config = dict(
    d_model=160,
    normalize_top_k=True,
    vocab_size=8800,
    norm='rmsnorm',
    rope_fraction=1.0,
    parallel_block=False,
    optimizer='soap_variant',
    beta2=0.99,
    decay_fraction=0.775,
    batch_tokens=32768,
    seq_len=512,
)
Below are experts of layer 3 (counted from 0) of a mixture-of-experts language model. Rows are named router (the router's row for the expert), gate (a neuron's input weights, with its number), up (a neuron's input weights, with its number), down (a neuron's output weights, with its number) and show model dimensions 0-79. Each number is 500 + 40 x the weight over its row's rms, rounded and kept within 0 to 999. Numbers have three digits each.
Before each expert's rows: "comes before" lists some tokens at least twice as common just after its tokens as in all text. This comes from a sample of Wikipedia text that the model never trained on. Tokens count by the router's weight.

# expert 32
comes before: "\n", "\n\n", "000", " Clay", " or", " list"
router:560452463494477472601471509475509531573495449558468433533477543493469435504452465469425495477512560528463523504508493461511484465515480468469523460522428523452522485488485566425527502480422553554574476504513567520439435527571446530512483442
gate0:459490439497507528445460465506423611484488573537490408498563556481479552507482468502517511522479464501491545481533473478499465469497513485484457431518479522494469489495505527482537518422538556479495563513492549551473471527474527498495615508
up0:482429568474485615502515571488496418484528497452426495580495524506472526460529477572509608493482476490452542510484522470506470505499509470496500488501456517476548600525476497538457527532562498440522549478491462487497501497508536532547494485
down0:514427459445436528518404533568457544468517540485466509538481474507531504437532498519483549538480467515462565479493504472539513493472552449511537481496473485482572475486506423477527500515516577558472506543447487491420534542585505466525577536
gate1:542472481529434455492495420420465569453538516544508532527460467516520560474493477466498438527440517550497483482517497490549610457518484512502476539430529492481605468574512537511425476442531510468425623434471492539522484433523575510448447495
up1:505444449451429552496539555505486587525475439535581589501516482425484524490577502526447584454531495471501544501527512442514556546517521537507434501471497576468531458497477455508544523542531494516558535621474509516560544528494498495528485492
down1:432432498479511575481494468539499539440530443479469603539499547525507543504540500526478591605495519473466563479568477519546561490527516456511494429493499527458457497499487476512518499545507462498512447513492509475479502517447543525488488532
gate2:527528438481525505561529497567477508525463478493590402468501522512513431489548469513449556462549541526470543482526463462466430508486500410488497495597474433524437451543506468516530533470479438517511467468497552483488407504559473481489534496
up2:516491548515459483477504561552520529525539503396507514473531524564542525451474556506534567497476502480521396422438523495446487464523465512479529566523507535520509528387499529496535535487558509470445612499468494509552598481408511493542486522
down2:475546517495555519440527441553516455519490445521469545505532482407539487492517483463518546527604483481501499485476448482481478509540502480507481482543466435542475513491502486444457523477462466439575471498487553519395424533501477498466503497

# expert 36
comes before: "\n", "\n\n", "=", "The", "==", "==="
router:560464441555430451521494557481528450530543476564491468494457426497487458506450495492502470462540518531493441574454460501458532502460420474467423478535503571455513442488493550525519504497488516522531421508459524508512488485548528509508474446
gate0:535443534415520573538587529477445534514523523563479510447502558532540522465487500510518501467494507546480523460520513473518490495536429482530503441462536526472470411437491427480461513482531489420468527456526528517411466549482436500545452605
up0:478480518531448513526464591506490470506456542559396556477563488498534467481511541420557493487556470613572497493502446541527512462512484500430499477471554493477546515452461496515519506421529400563502498470495464543480468485459438479439480486
down0:469428470490483549481488537527544445516500507499496475527426503567524488516459486534581439500470524423506482480480535504558549407495473593443434470470527468523493529530520451549547568444494563539509485532510581497513471552463523508489572501
gate1:455514492459418553469481470485494494566494513487514437483479481489516503509454461490485575451492427596491573435524499459425498466507456496591509498497563480442524465504525471498515512488467427551518521431511500534491421498484532487496529496
up1:537498497515489553367491463483473546501495497551579492440538524589528513487525554533430523460569522417504517472519518476457451499445515497443563496481477529465504504502447559481505499534485477469558441474534498564428463507482449541519518502
down1:517513475449458433473515466448478555507476485492474475522498433505431524469455568517493532556556428455465459537459406511433511573516515547448479418467458532492499488478476487493515538550525434535501439564490493419523518486485469470548550520
gate2:463497525518442505527485575533474583455459476510531403490484500502584483494520535543487525430475515519457522498445486475449458527500557467555519443495501450484514520596441484517516491513520516458473600524432490507458464496505560489535429524
up2:416493463478586518478656519467537445459511499507449554487475503493473514530461468524501480528546478528526603528516486538453458459475474487548484454589504514543473503448506509533460494481463509520513510515422467485479488531479462463500526521
down2:498479517480399484476487472523578480537506563525521527517492466565547523429446458471473516505463498551439487530458500505527494405584487473539562484517492570536495527436513429510475527464464529504459532457553466508438491525425546514483514523

# expert 33
comes before: "\n", "\n\n", "The", "==", "=", "==="
router:543507494521531481528462495582538479537538500516477527519494518499478522453505499473517451476565577548494379541441480424470515467518434481484394494533499598445546452481480495474521532481443510498528537547485421497515454498510464507544486485
gate0:552525593469491514514419541582507509551487480540563525590494511489494491468527507497484497510508512506504477528516527527494441523492420507547472512492504484504465406444432529548587496454428472406453511536470501505475461549447509505523529494
up0:512467457560492485518443467411473513517499519440458497536482488497483548517525528476501499485513505513475449450562490487484531499539504497548459550530455505538547540518469539502465529484497497545574583479500499548545524490483494498442453472
down0:497488540544538522497509542560513515505498514529545456508457546479581534459480560532447527511489497567481481499496523520495491496578544503510475472523439458388510500418481479468584546563532399572473456484449482476502481557535596511519514474
gate1:566532557460540601530466514555504551488418507505462464540517441567550462523523502583525534514492536480484486526514550527505423482566480524423494545551497535447476466454457520471530494524550514435533522511427486520565467475489482464435523512
up1:514541496519424444575563501487487491520482498505506538466471553449539542516540467542497538532423486488560548435470522499534507536508533561471524439521525509542543478481493487488601526498450505496483479503439429434532491522453459554510413531
down1:383484467541514520465440555479515464499505521478496496533544475519435471445470523516526485540571516462456482542508467494462502501496463461487407489442451581450515515526488514524553590462542566403511550510603538501465534529518514481534482507
gate2:499566462571483505458490507518497473466515499484463468541510517527486502386508497512533532534499571434484550527515482481484515530496496535502484519514516465478475469486430457493562575499491464407443507502439491523484533525494592471496526465
up2:504455514493464480502513467523528524425504557478502539554532447448482518474496506539533487416566452468501527499510500560505424452477550419486518546504568566575545544525537464502554525572563525531532537484489536447518468500547432553567505579
down2:502496516487502452459468522500456470438532488499455454540532394465539501448471496484515555526513506496509497565485490469531513454560535374530558438521526473463495472496487471466505472553573518498498503489477535483486445461487535605429563571